Experts of a small language model.
Size: 11 layers, vocabulary 14747, 41.6M parameters.
Below are experts of layer 2 (counted from 0) of a mixture-of-experts language model. Rows are named router (the router's row for the expert), gate (a neuron's input weights, with its number), up (a neuron's input weights, with its number), down (a neuron's output weights, with its number) and show model dimensions 240-319. Each number is 128 + 32 x the weight over its row's rms, rounded and kept within 0 to 255.
After each expert's rows: a language model's description of what the expert responds to. This comes from a sample of Wikipedia text that the model never trained on.

# expert 23
router [135 138 126 176 126 219 148 101 127 181 100 126 158  81 111  83 119 142 115 122 117  69 130 117 109 106 102 119 131 145 116 114 137 120  96 129 121 145 192 194 147 167  72 131  81 148  25 132 100  94  94 139  89  94 148 112 138 143 166 151 132 154 105  91 156 167 157  86 116  66 129  73 135 177  94 126 147 133 176 106]
gate0 [194 158 177  94 191 122 150 185 110 107 146  92 150  53 108 102 136 137 119 111 151 127 135 172 163 203 109 111 155 155 164 166 111 121 145  32 118 170 124  92 137 145  78 106 112 215 145 138 182 155 114 131 139 196  82 146 135 125 164 188 120 152 128 115 167 117 141 147 118  68 111 138 153  89 130 126 155 135 133 137]
up0 [ 83 106 113 177  88 104 115 123 141 172 113 196  82 182 135 150  95 115 140 176 115 123 149 103  96  82 116 143 115 119  69 132 124 119 130 219  93  78 163 171 127 123 163 146 120  55 135 153  91  75 114 127 141  63 151  77 108 113  61  71 143 139 117 170  94 159  82 144 120 156 135  75  97 150 127 105 139 158 129  80]
down0 [ 61 123 126 119 116 169 121 105 167 113 132 148 144 112 111 116  96 159 142 167 158 160  98 102 136 104 156 136 106  88  91  98 185 101 115 130 103 172 128 175 166 131  84 118 122 107 100  87 135 176 118 140 165 173 116  90 221  88 184 174  42 171 114 113 122 157 151 134 107 205  89 170  79 131 161 164  78 138 113 172]
Description: Years and numbers

# expert 53
router [141 113 158  91  96 168 132 156 181 115 117  77 107 171 216 101 107 125 125 110 145 104 130 169 137 102 115 139  97 120 127 138 109 126 102 118 142 128 144 114 148 172 150 119 128  93  73 122  95 139 113 118 157 108 194 119 165 160 173 150 150 138 118 126 171 116 224 122 150 118 109 188 151 184 145 100 132 107 159 120]
gate0 [125 119 144 122 141 101 114 146 141 117 152 122 119 149 146 116  98 123 106 129 116 126 108 108 111 142 105  79 102  71  84  83 142 136 160 134 118 192 166 143 160  99 140 154  92 172  97 164 145 139 159 106 149  87 174 113  95 121 145 117 154 107 150 140 159 109 125 147 190 108 101 150 172 102 150 146 164 133 109 108]
up0 [134 152 122 175 109 153 128 111  91 141  98 186 153 140  75 155 123 103 151 127 137 121 136 149 122 121 126 133 156 151 170 173  99 107 110  84 132  51  63 117 107 146 108  50 155  66 134 100 114  87 119 137  99 152  78 134 175 115 135 113  84 160 141 127  93 128  96  99  86 135 144  54  68 159 129 109  71 113 166 149]
down0 [132 120 134 122 149 106 115 115 156 100 135  77 164 165 161 141 190 101 117 139 174 160 119  59 173 132  92 101  99 116 109 137 124  85 113 159 153 139 146 234 145 129 113 101 116  92 131 135 103 186 130 120 138  88 130 132 107 103  90 106 181  87 102 179 102  81 169 188 217 123 144 139 133 126 152 122 152 143 102  36]
Description: Periods, name endings

# expert 48
router [118  96 152 123 168 175 162 203 119 150 130 128 169 101 132 118 114 120 147 118 134 143 105 202 147 154 127 129 106 123 152 134  95 110  78 176 146 158 159 126 150 170 132  78 145  83 109 101  87 138 111 192  91 172 129 211 121  93 135 141 190 153 139 166 145 150 203 162  75 154 114 176 123 129 108 172 103 124 148 122]
gate0 [132 172 155 183 145 137 162 168 199 171 100  90 151 111 162 179  81 182 120 138 169  86 154 104 128 128 201 140 123 139  92 112 110 145 126 154 117 138 173 132  95 107  75 153 123  95 171 146 121 120 139 111 132  94 154 128 123  83 173 136  96 107 107  88 163 102 124 104 169  75 146  99  81 127 131  84 124 166 161 124]
up0 [124 171 132 158  87  85 150 107 121 135 132 113 113 103 142 138 124 120  68 106 155  96 151 100 120 177 212 101 147 134  92 102 126  84 109 166 171  97 162  98 123  56 166 157 156 115  70  41 100 176 155 103 100  77  89 144 126 100 167 128 131  86  62  40 168 128 157 127 124  89 168 207 177 166  78  80 100 121  76 165]
down0 [148 162 117 114 100 128 219 129 106 171 125 126 118 170 135 123 132 128 184 105 156 144  89 111 123 139 178 130 124 153  86  92  61 162 125 138  97 169 145 110 126 147 152 141  87 142  87 120  90 105 161 116 167 138  96 162  57  93  90 161 115 149  73  94 117 165 135 177 141 101 176 136 134 110 127 117 101 111  94  97]
Description: Spaces and brackets

# expert 13
router [135 185 112 167 103 132 106 134 166 145  99 108 182 159 177 171  43 121 138 143 135  94  99 151 129 164 130 126  80  86  64 124  97 116  92 116  90 121 156 142 162 136  61  41 120  96 171 124 124  75  97 106 149 143 163 101 136 132 145 164 155 151  95 132 145 118 198 135 123 183 124 122 124  93 129 133  95 148 169 113]
gate0 [187 170 130 173  95 147 195 152 122 152  92 154 168 103 171 134 110 157 131 149 129 123 112 171 184 115 121 164  78  98  83 128 101 151 147 146 117 189 165 110 124 163 111 152 145 135 100 129 107 164 172 126  94 121 154 144 128  90 185 110 157 105 158 113 171 130 119 101 149 108 174 158 111 204 158 102 118 163 146  39]
up0 [112 109 128 106 158 193 114 159 154  96  93 159 107 173 165 109 113 159 130 169 143  98  91 140  79 104 157 144 183  92 115 163 114  95  83 134 133  91 110 185 111 181 123 130 165  68  69  90 141  96 108 197 136  82 144 123 161 147  65 139  86 193 128 157  52 170 124 130 118 111  67 160 133 123 156 159 115 138 137 158]
down0 [123 124 158 204  89 137 135 115 100 106 106 142 100 132 115 175 128  80 141 126 132 150 131 107 140 123 204 117 126 110  78 189 103 110 111 122 144 137 112 143 142 132 167 101 138 128  96 130 154 104  87 169 130 142 129 130 118 175 171 139 103 188 150 145 122  98 118 190 149  98 165 106 175  93 165  89 130  53 100 115]
Description: Infobox colons, table separators

# expert 30
router [120  95 152 123 118 178 100 165 142 149 140 142 124 113 192 152  99 170 151 137 173 101 120 172 155 131 115 133 105 105  84 134 162 150  90  66 143 183 178 164 151 119  87 115  93 121 141 133  97 112 155 124 160 137  83 167 138 157 154 149  96  73 141 181 206  91 159  80 163 117  97 165 125 101 112 129 142 144 176 101]
gate0 [112 123 141  82 166 121 139 140 172 119 147  94  93 104 202 172 149 155 119 106 102 100 101  97 183 147 165 154 109 184 171 133 114 122 119 105 160 145 158 102 149 137 134 112 106 167 146 127 132 139 169  75 124 175 102 181 114 130  96 109 173 100 177 149 132 143 232 109 174 224 113 219 148 105 109 149  86 136 104  73]
up0 [124 150 128  69 160 117  92 143 132 146 168 114  85 146 160 152 161 156 148 120 109  64  89 109 168 166 154 173 105 183 154 123 107 166 118 127 171 123 142  99 104 151  87 152 102 141 166 167 135 141 229  23 142 174  73 173 120 155 113  72 144  98 156 134 140 102 169 108 146 181 103 170 125 103  98 134 124 157 112  90]
down0 [139 130 178 168 170 128 133 103 115 167 153 132  98 151  85 120 140  96 136 136 122 115 165 141 115 163 152 175 183 150  76 134 163 134 125 159 118  65 212 126  24 122 139 172 107 157  75 133 162 132  83 155 127  83 102 117  92 112  91 175 147 134 150 116 105 107  38 110  92 117 112  92  61 148 149  79 132  80 102 147]
Description: Name-start syllables

# expert 54
router [ 90 149 101 196 106 248 113 110 163 184 131 126 143 137 117 185  48 179 128 154 140 135 109 154  79  96 104 159  90 100 122 151  93 104  84 138 147 151 169 130 110 189  75 121 155 156  92 149 125  64 125 150  93 144 118 141 143  95 187 133 132 153 139 136 134 103  94 106 116 146 139  89 132  88 141 126 112 185 143 106]
gate0 [152 200 146 140 137 142 147 139 166 104 130 145 157 163 153 113 133 145  92 174 133 132 164 180 111  99 117 171 106  86  83 166 108 172  74 138 104 119 119 154 108 120 124 130  91 129 116 130  45 137 158 174 163 155 114 172 122 112 182 152 180 142 102 135 127 127 119  86 116  78 134 129 154 177 103  89 152 127 174  45]
up0 [170  95 184 104 137 138  91 118 120 134 147 126 110 142 145 112 169  93 170 126 103 162 165 120  78 114 183  99 147 146 131 113 159 117 177 124 205 127 144 139 151 163 123 129 147 166 113 105 161 180 122 137 134  79 106 122 125 184  28 193  99 148 165 116 129 150 111 143 173  55 107 153  59 113 112 126 102 154 127 215]
down0 [176 140 164 145 121 135 156 140 125 171 139 139 101 105 177 202  91  96  88 100 147 145  51 108  92 139 161 138 125 144  87  56 154 104 139 142 171 162 188  82  81 170  88 153 160 160  75 143 126 127 105 165 124 142 108 130 146  84 119 119 129 113  73 149 106 107  40  71 187 100 205  94 117 148 166  78 191 161 103 119]
Description: Verbs and clause links

# expert 15
router [167  79 151 133 141 207 106 122 147 103 139  82 170 124 108 100 101 128 135  76 139 113 118 137 102 137 130 160 158 113  91 130 125  68  92  75  81 174 191 174 191 164 134  82 137 126 120 146 102 114  97 165  94 164 183 123 166 178 147 154 133 144 186 206 146 108 101 160 116 125 102 135 104 112  85 139 163 162 215 107]
gate0 [157  63 174  67 108 133 165 127 161  86 151 138 155 152 130 124 116 179 164 121 122 136 107 190  93 111 182 152 105 121 165 125 119  67  93  82  97 171 132 159 178 126 145  65 121 154  96 144 152 177 148 196 137 114 181 139 187 162 144 125 152 135 227 172 158 123 131 104 132 115 100 154 130  90 112 114 104 161 243  72]
up0 [149 119 158  72 146 141 157 109 158  64 156 119 152 161 125 116 143 169 145 109 100 146  95 153 121 157 176 130  81 147 168  95 126 117 137  56  94 170 135 108 170 109 173  99 106 179  73 181 134 138 182 168 117 104 133 157 144 177  76 124 162  73 162 187 140 129 125 117 166 158  94 155 154 122 107 121 139 129 231  86]
down0 [136 196  91 119 123 168 126 170 113 121 115 135 103 127 134 152 149  95 154 125  73  55  56  73 170 134  82  76 176 201 105 130 104 159  80 151 130 145 126 121 144 131 146 167 138 144 156 160 119 115  94 149 135 103  90  83  96 110 138 110  74 139  93 115  96 114 116 114 162 135 128 135 147 106 130 118 163 107  89 177]
Description: Inner word pieces

# expert 31
router [112 113 107 165  54 158 112 159 122 149 121 173 183 164 122 141 105 146 140  92  98 101  88 230 164 135 165 124  85  86 118 121  84 113 114 162 105 134 111 117 187 185 115  62 109 109 123 121  74 142 118 158 129 145 149 196 177 112 150 139 155 165 135 170 132 115 163 133  91 111 155 119  90 124 143 143 140 102 135 105]
gate0 [155 137 140 139  97 155 153 114 160 114  95 156  89 149 186 156  63 153 147 171 131 125 168 126  98  97 107 133 155  70  97 142  97 141 146 101 123 184 205 206 134 175  49 147 150  93 108 129 151  87  89 176 124 103 137  91 190 139 128 138  54 112 131 159  64 140  67 127  81 116 181  97  87  92 142 116 127 160 159 130]
up0 [133 109 135 106 185 141 140  66 132 136 145  70 125 116 134 105 180 127 111 130 165 170  96 104 120 129 153 203  98 129 131 114 117 130 129 160 147 140  63 121 119  92 106 132 102 161 123 122 114 144 196  77 155 113 141 152  78 109 126 125 173  74 149  88 130 106 119  63 212 107 105 173 125 137 137 118  98 124  98 100]
down0 [185 152 171 115 117 100  83  98 131 127 143  56 120 138 130 146 190 138 120  95 153 127  94  83 143  89 155 110 132  77  86 136 141 128 122  98 172 140 105 164 109 154 146 127 128 132 183 116  88  87 106  70 123 107 153 142  98 142 151 128 161 118 121  45 145  94 109 107 164  94 175 126 112 156  98 101 162 102 170 129]
Description: Spaces before numbers

# expert 38
router [149 143 178 162 114 174 132 112  94 160 115 186 157 110 150 122 109 162 106 122 125 114 140 134  90 159 151 125 136  78 115 134  46 102 117  97 123 189 151 193 218 146  81 113 110 116  64 102  54 105  85 138 145 149 148 155 124  82 146 136 100 146 128 157 110 180 126 106  63 102 111 100 146 137 124 134 141 177 176  77]
gate0 [112  59 126 176  85 155  91 118 135 130 137 140  99 133 126 169 161 178  67 140 133 173 152  97  90  86 162 161 125  92 114 147 175  64 167 193 136 157  94 167 164 123 108 178 193 154 135 162 110 148 111 159  92 103  91 179  93 151  61 188 160 123  60 119  88 127 104 142  85 111 139 153 145 134 151 106 111 161  86 130]
up0 [ 76 107 170 137 141 184 126 133 112 147 108 163 152 138 166 162 118 171  84 144 117 187 140  98 123 140 144 136 108 111 151 133 153  55 127 139 112 157 111 190 178 163  85 161 159 163  87 191 113 108  95 150 108  33 147 156 120 151 111 187 144 109  70 110 132 154  26 141 110  77 110 123 128 101 164 138 146 186 116 149]
down0 [138 218 152 161 149 181  95  68  87 128  96  82 163 151  30  85 142 131 133 114  96 107  59 164 120 138 129 121 153 184 141  79 126 118 114 159 197 111 144 160 100 117  80 112 121 129  29 129 123  99 125  87 106 134 171 160 114  93 155  84 111 110 130  91 135 152 132 122 110  97 149  48 156 179 115 139 151  58  88 148]
Description: Year prefixes

# expert 43
router [168 160 159 144 147 193 136 109 148  99 146 130 148 159 142 172 100 150 123 152 193 119 131 119 128 121 195 168  72 111  92 134  99 100 119 104 163 162 100 158 144 157 102 139 131 116 192 129 104  88  64 151 134 160 144  96 122 150 160 150  93 146  56 194 160 181 159  72  96 138 120 111  99  51 110 130 102 139 169 146]
gate0 [129 182  90 117 115 159 149 128 119  92  63  59 141 115 152 139 138 107  94 164 181 151 100 137 145 149 143  95  89  60 165 171 157  97  82 136 144 177  95 151 150  60 149 143 105  82 129 100 116 136 143 137  82 116 167 230  64 139  91 159 150  63  94  85 156  92 127 117 136  91 126 100 126 153  88 183 137 140 175 101]
up0 [156 166 100  79 159  88 130 158 119  97 118 110 106 115 124 140 185 130  54 161 164 174 176  95 166 136 142 131 125  99  77 182 166 102 152 158 121 113 104 210 103 107 109 131 138 108 130 111 159 159 128 133 122 114 154 134 119 119 124 129  78 112 143  87 147 121  90  81 115 119 112 181 140 163 126  64 113 104 140  84]
down0 [164 138 143 150 120 113 135  63 110 163 119 134 102 115 122 178 125 128 122 149  59 103 126  64 125 173  79 117 156 115 117 105 121 152 113 115 140  68 144  70  97  66 197  88 120 147 124 135 202 144 172  88 134  60  83 164 177 114 147 134 122 120  42 113 117 155 126 101 118 118  82 168 140 121 131  91 128  96 113  92]
Description: Table column pipes

# expert 17
router [205 162 194 161 131 121 149 146  60 175 115 137 129 142 190 111 135 137 142 187 146  93 188 163 137 163 101 143 126 142  88 177 105 175 130  58 159 145 164 143 116 158 130  89 102 106 120 106  68  84  78 158 145 119 113 124 150 142 131 112  83 105  83 135 117 112 130  80  98 129 166 136 135 167 151 182 104 125 177  78]
gate0 [126  71 120 118  71 139 113 158 132 147 138 114 189 141 119 165 142 128 149 146 129  98 129  61 107 131 193 159  73 143 169 138 124  96 109  78 131 114 127 152 145  67  96  63 142 136  97 136 166 135 120 133 128 139 112  62 171 144  97 142 107 123 179 130 101 105 159 158  94 136 139 195 121 101  96 174 104 146  89 133]
up0 [ 89 114 131 108 121 171 101 112 159 133 116 151 134  69 114 204 109 162  65 101 160 103  94 185 171 124 159 127 102  66 105  78 139  98 101 126  72 118 120 116 137 147 146 151 120 158  85  90  56  91 145 147 141  71 178 125 110  71 169 172 202 129 136 133 145 161 186 119 189 138 138 123 119 114 163  68 144 136  96 121]
down0 [128 171 140 126 107  85 127  94 163 183 109 222  74 153 147 118 122 140 118 159 153 114 119 129 131 125  95 113  93 119 101 170 127 103 148 123 140 102 125 117  74 163 158 149 107  52 188 109  81 121 126  77 119 104 142 141 106 114 123 126 103 137  33 139 175 113  95 136 139  63 135 116 119 165 189 120  89  97 134 134]
Description: Capitals in names

# expert 42
router [175 153 121 121 148 109 138 152  97 207  79 114 157  86 110 155  89 204  77 113 144  79 137 144 125 163 141 172  88  87 108 122  96 103 145 137 133 174 154 177 152 136 118 117 125 161 141 144 110 117 122 119 107 107 141 127 121  57 135 113 152 113  97 129 103 123 149 124 138  36 169 114  97 128 132 156 102 170 108  97]
gate0 [135 126 134 162 107 115 195 116 157 168  81  76 161 119 135 125 122 162 104 141 103 137 168  82 108 145 149 146  69 131 132 130 114 145 162 156 171 140  91 135  63 155 140 148 150 133 133 119 114 174 120 127 101 117 160  88 148  72 192 138 112 109  65 101 119 141 107 109 151 127  77 106 109 227 168 138 145 184  94 111]
up0 [135 135 130 197 142  98 189 132  81 170  88 154 151 129 160 118 122 135 105 138 112 128 157  55 148 148 121 153 100 156 171 118 154 124 180 146 203 146 113 128  78 174 146 168 136 146 126 145 107 176 122 115 140 100 157  95 131  55 147  85 135 109  61  99 115 151 114 118 169  87 110 137 121 185 139 130 159 210  90  98]
down0 [ 88 150 106 140 137 125 139 176 160 101  82 149  93  80 147  80 141  75 157 104 100  97 100 168 194 197 165  70 140 110 150 125 166  81 208  98 106 121 145 118 143 171 134  79 122 141  66  84  97  97 131 127 163 164 175  99 149 149 122 104 167 142 110  92 156 191 141 188 159 129 130 103 133 167  86  77 137 117 165  53]
Description: Biological taxonomy

# expert 16
router [174 111  93 153 126 151 150 106 159 118 128 124 175 152 134 173 128 117 130 175  91 116 133 192 137 155 123  74 119  97 145 156  97  72  89 140  93 179 129 157 238 126 118 119  97 113 117 131  60 136 175 120 125 118 135 142 134 144 141 169 152 165 101 174 147 165 158 109 104 142 133 163 117 100  95 168 137 138 156  55]
gate0 [118 163 120 146 148 122 124  94 135 205 109 124  95 105 136 123 127 112 106 145 121 118 140 117  98 145 154  94 129 155 105 123 169  97  75 162 131 122  73 144 140 144 120 177 134  92 155 104 134 172 109 120 113 130  19 176 128  98  98 132 177 139 138 119 139 121 109  91 107 173 155  79 112 141  91  62 151 143 127 145]
up0 [123 121  80 138 138 110 106 104 136 144  99 140  84 130 127 137 156 101 112 111 107 103 159 150  98 156 129  98  95 116 140 108 151  87  90 147 150 145  90 117 157 121 151 160 104 128 101 138 145 181 118 119 101 118  66 189 134  76  98 113 188 157 136 162 167 144 150 127 122 155 102 120 138 115 143 112 140 169 107 136]
down0 [143 143 115 110 199 105  95 120 205 112 154 168 120 164 140 104 104 172 140  36 113 112 110 153 183 115 182  94 113  86 128 133 124 126 114  99 172 150 146 123 155  87 189 120  61 184  89 153 172 120 152 143 136 130 124 134 123 164 149  74 115 165 156 173 108 108 186 144  98 172 135 158 130  91 132 131 127 172  67 177]
Description: Word-initial fragments

# expert 3
router [107 152 177 163 125 166 178 138 112 160 124 114 158 137 179  87 139 147 120 124 160 110 105 114 133 115 124 119 116 109  84 138  92  82  80  90 128 201 147 173 208 155  70 116  91 122 126 106  58 139 131 139 137 151 120 143 138  91 153 150  96 110  96 150 153 153 106 139  75 120 101 129 134 141 107 104 100 152 187  94]
gate0 [131 110 125 140 167 147 125 109 111  93 110 145 138 150 153 155 142 148  80 147 117 154 145  77 103  73 128 159 150 150 123 128 100  65 202 180 108 192 147 160 181 168 121 182  95  88  85 130 117 182  73 120 158 107 104 156  76 135  75 150 125 112  77 102 130 160  67 141  86 153 132  79 109 134 156 119 114 161 101 174]
up0 [138 111 103  95  54  83 128 153 115 110 114 147 178 148  97 103 102 108 186 131 111 130 129 170 165 144  90 110 104 122 122  99 155 161  61  99 129  81 100  94  89  81 126  65 144 148 154 153 150  91 186 115 127 123 174 110 167  94 151  99 131 116 169 120 165  69 190  93 134 123 135 172 176 103 130 118 149 100 196  61]
down0 [155  73 126  96  78  71 172 146 169 107 170 144 115 133 225 200 100 150 113 176 166 139 128 122 179 160 123 128  70  92 164 171 116 126 135 103  84 151 165 102 150 191 164 150 113 128 212 142 111 165 120 126 176  84 105  86 146 126 140 168 148 149 167 163 114  73 103 172 167 155  96 179 132  85 148 126 100 193 127 142]
Description: Year-prefix pieces

# expert 20
router [178 105 179 190 101 114 168 171 145 135  74 104 157 175 157 131 153 113 164 168 173  88 164 142 151 169  96 162 129  75  91 125  80  98 105 133  86 122 141 166 126 164 129 138  89  97 193 106  56  98  99 175 127 138 106 157 168 140  96 181 110  63  98 149 156 126 148 102 100 122 116 132 124 154 141 101 103 133 164  83]
gate0 [149 157  67 184 100 138 118  95 164 152  90 135  91 118 125 168  54 169 105 135 106 111 131 126 141  99 152  88 137 140 146 115 142  88 164 158 171 154 170 132 154 151 131 143 117 123 116 166 162  97 164 174 111 125 139 132 153 122 130 186 116 152  81 130 129 127 113 114  98 115 218 130  25 110 127 138 114 144  94 170]
up0 [ 78 120 170 112 111 153 139 147 104 118 176 121 172  80 135  95 162 121 146 171 166 137 109 126 117 100 133 179  98 117 112 141 150 156  70  85  96 129 138 142 115  92  76 106 162 124 133 110  77 150  85 114 113 145 155 139 108 149 148  60 129 132 106 120 125 166 129  80 188 107  75 128 204 145 120 171 109 141 174  80]
down0 [136 199 103 141 112 120 130  88 138 160 158 139 143 148  88 149 143 112  95 105  90 130 103 136 155 130 137 127 135  92 108 149  96  83 126  59 150 200 177 120 139 172 123 138 124  75 138 116 153  98 120 176 183 121 116 163 153 130 149  94 177 153  72 163 166 143 175 107 148 143 140  62 111 227 163 112 180 158  83 121]
Description: Name pieces and nouns

# expert 50
router [150  96 172 124  66 165 130 162 164 129  70  60 123 114 197 131 122 131  52 129 188  71 112 132 172 109 116 175  85 157  80 172 129  75 104  79 133 160 155 175 179 156 163 111 161 117  78 141 110 166  86 152 160 122 115 103 161 143 181 198 113 152 125 132 134 148 158 118 153 120  84 183 107 139 120 104 114  83 107 168]
gate0 [133 152 148 147 164 151 161 145 127 181 140 186 156 120 141 120  94 194 183 160 108 142 147 150 128  92 149 146 179 124 130 139 100 162 152 146 104 172 129 162 126 109  91 128  84 128 125 120  90  95 129 172 102 102 147 154 130 158 101 143 102 156 130 135 120 110  92 124 122  52 104  95 126 110 148 112 117 150 203 118]
up0 [102 116 158 125 105 187  92 153 165 100 132 154 176  96 127 137 167 141 160 118 136  88  59 165 150 154  91 119  71 109  68 140 156 108  84 114 117 143 139 139  94 207 134 139 165 104 146 181 117 101 107 124 133 108 143 141  81  99 127  74 136 109 131 119 127 109 104 123 143  92 159 138 141 113 144 126 110 144 159 118]
down0 [149 106 154 236 141 134 135 188 146  94  78 157 114 155 129 115 149 105 127 143 144 139 112 105 107 173  67 131  51  25  85 117 139 127  95 160 121  84 114 122  73 144 105 101 129 123 141 127 141 145 140 114 166  92 127 106 117 101  88 136 119 112 166 143 117 159 128 143  90 128 132  94 143 128 108 166 144 136 157  78]
Description: Sentence-ending punctuation

# expert 7
router [113 157 128 111 127 165 150  96 139 119  83 159 139  71 116 109 145 152 142 143 129 136  91 158 108 120 149 124 108  91 138 137  63 159 158  70  75 174 132 175 172 105  94  62 151 167  96 109  38 133  97 130 129 109 195 171 161 164 137 193  92 168 108 177 122 115 125 119 160  88 125  84 159 114 115 151 115 157 150  85]
gate0 [112 159  97 117 150  84 141  95 164 112  89 141  47 145 129  87 133 105 140 122 161 145 186 138 158 108 154 144 179 118  58 164 177 132 137  87 121 198  88 161 151  63  35 138 117 136  94  87 100 113 101  81 226  88 135 131 167 189 136 199 100 140 151 186 121 125 116 106 149 136 118 130 133 149  91  67 193  87 118 139]
up0 [158  87 146 126  79 149 104 139 154 105 115 130 123 129 113 169 121 116 126  86 133  78 122 140 102 176 110 125 141 179 124  77  45 128 143  98  39  79  75 113 137 173 161  50  64  96 111 178 148  71 100 158  62 101  98 147 135  90  85  71 141  40 107 153 165 101 162 146  94 133  97 169 148  76 187 119 122 160 135 135]
down0 [129 169 112  71 103 121 152 106 124 106 130 128 145 122 124 128 155 159 133 126  62  75  63 140 183 110 117 150 143 157 153 117 134 126 171 152  84  82 107 141 138 131 164 121 120  94 110 103 105 173 108 146 120 110 186 111 113 144 159 139 139 179 148 105 136 149 157 105 168 135 117 101 137 169 165 106 107 170 114 123]
Description: Word-initial pieces, relative words

# expert 29
router [139  92 179 147 122 172 161 162 125 133 134 181 149 155 158 133  99 129 120 186 214 104 100 134  82 104 121 107 106 118  78 168  56 120  80 137 137 168 121 137 101 131 125 119 135 102 137 141  68  88  66 200 137 148 195  92 188 119 158 167 106 150 150 107 157  96 144  80 102 131 127 100  94 128  93 153 133 124 165 129]
gate0 [114 149 150 119 102 115 176 121 115 181 149 119  99  67 157  86  95 189  92 142 113 137  95 130 124 104 106 179 137 118 102 135 111 147  76  75  96 147 132 173 114 136 122  47 130 102 112  67 100 100 157  77  84 113 155 122 191 137 206 112  88  96 151  78 126 112 100  86 100  63 116 127  86 173 108 125 115 165 122  87]
up0 [102 104 127 159  74  80 107 155 138  98 214 169 139 189  99 105 131  88  82  43 122  81 140 149  88 174  76 127 135  96 135  91 117 102  64 157 107 114 123 156  74 193 193 140 117 115 128 133 102 106 116  73 119 100 141 178 146 186 166 125  88 140 169  94  94 152  98 131 155 139 133 145 181 111  96 137 148  98 116 128]
down0 [176 112 102 110 104 134 181  81 121 138 122 186 133 128 183  70  96 183 121 163 130  94 108 182 104 103  74 109 112 143 116 151 146 168 131 168 107 176 172 171 113 122 142 132 106 152 106 119  68 124  97 150  96 159 166 148 131 140 200 150  93 110 176 128  99 138 147 112 124 115 150 166 170 144  97 134 112 104 156 106]
Description: Pronouns, table pipes

# expert 35
router [118  98 192 132 137 196 153 168 170 119 145 127 159 118 170 112 129 107 101 127 170 119 100 145  85 104 141 182 101 133  87 112 131 120  85  64 121 156 122 152 146 138 127 104 135 160 122 166 158 130 124  87 106 188 151 110 163 183 156 138 113 110 170 186 175 121 115 112 132 112 104 170 139  98 115 101  92 224 190 100]
gate0 [184 171 140 130 142 186 153 126 121 106 126 111 114  96 161 112 122 130 165 168 105  61  72 175 136 124 164 136 174 114 150 124 166 107  94 197 120 153 140 176 110 118 147 156 176 134  69 112  85 113  90 150  71  85 152 125 108 127 180 145  99 124 111 133 124 154  93 153 174 138 126 120 127 155 177 132 128 131 145  58]
up0 [181 108 156 108 152 133 131 130 113 100 150  93 100  93 153 114 180  77 162 138  84 119 102 136  84 117 132 147 147 133 168 102 165 100 103 115 138  97  86 171 105  82 187 171 150 101  91 172 140 136 107  60  85 107 133 111  65 167 130 141 111 111 155 128 119 109  99 134 148 134 103 143 194 112 147 122 123 110 125  78]
down0 [136 163 105 106 169 140 179  74  87 106  97 139  91 119 108 128 141 147  61  85 112 104 144 174 107 129 119 143 121 102 153 137 147 110 116  98 102 127 117 113 103 115  73 149 118  92 136 107 145  98  96 127 162 137 167 161 152 180 139 128 149 132 113 116 127 107  73 116 146  90 139 122 171 155  69  94 124 125 128 100]
Description: Articles after prepositions

# expert 0
router [133  84 152 136 144 179 152 126 112 159  88 144 201 142 153 194 107 152 145 144 220  83  59 158 135 106 114  97 134 175  89 163 131  88 104 101 119 163 194 102 139 120  47 125 175 100 165  90 107 150  83 132 135 160 109 137 155 146 143  99 146  83 135 139 172  89 134 135 107 193  89 107  68 177 100  76 121 110 131  68]
gate0 [164 151 146  86 144 166 145 134 128 118 180 136 133 106 100 166 131 108 113 108 105 137 151 102 142 111 131 140 165 102 149 107 160 126 103  97  95 123 120 156 106 141 143 121 108 157 148  98 181 102  96 120  61 103  72 143 120 198 135  89  92 153 118 131 152 140  98  87 132  99 187 129 119  99 188  83 146 105 178 163]
up0 [ 91 142 162 126  95 161 151  95  92  97 119 138 141  96 117  87 154 152 154 188 169 158 161 145 140 134 137 102 148  90 177 159 104  97  51 130 135 139 149 170 116  86  61  65  94 111 110 125 115  79 105  95  74 119 134 146 156 120 123 177  95 150 143 166  84 127 164 143 143 146 107 139 106 140 183 149 127 223 118 159]
down0 [124 142  74 101 107 122  49  64 102 147 163  65  84 169 163 114 134 133 164 118 127 151 196 140 137  68 111 127 108 125 155 123 146  99  60 151  87  91  96 184  98 149 145  95 154 147 102 111 157  80 113 119  76 107  56 147 117 120 105 126 110 190 152 149 128 149 160  95 157 139 164 112 142 161 193 149 109 132 170 191]
Description: Modifiers and participles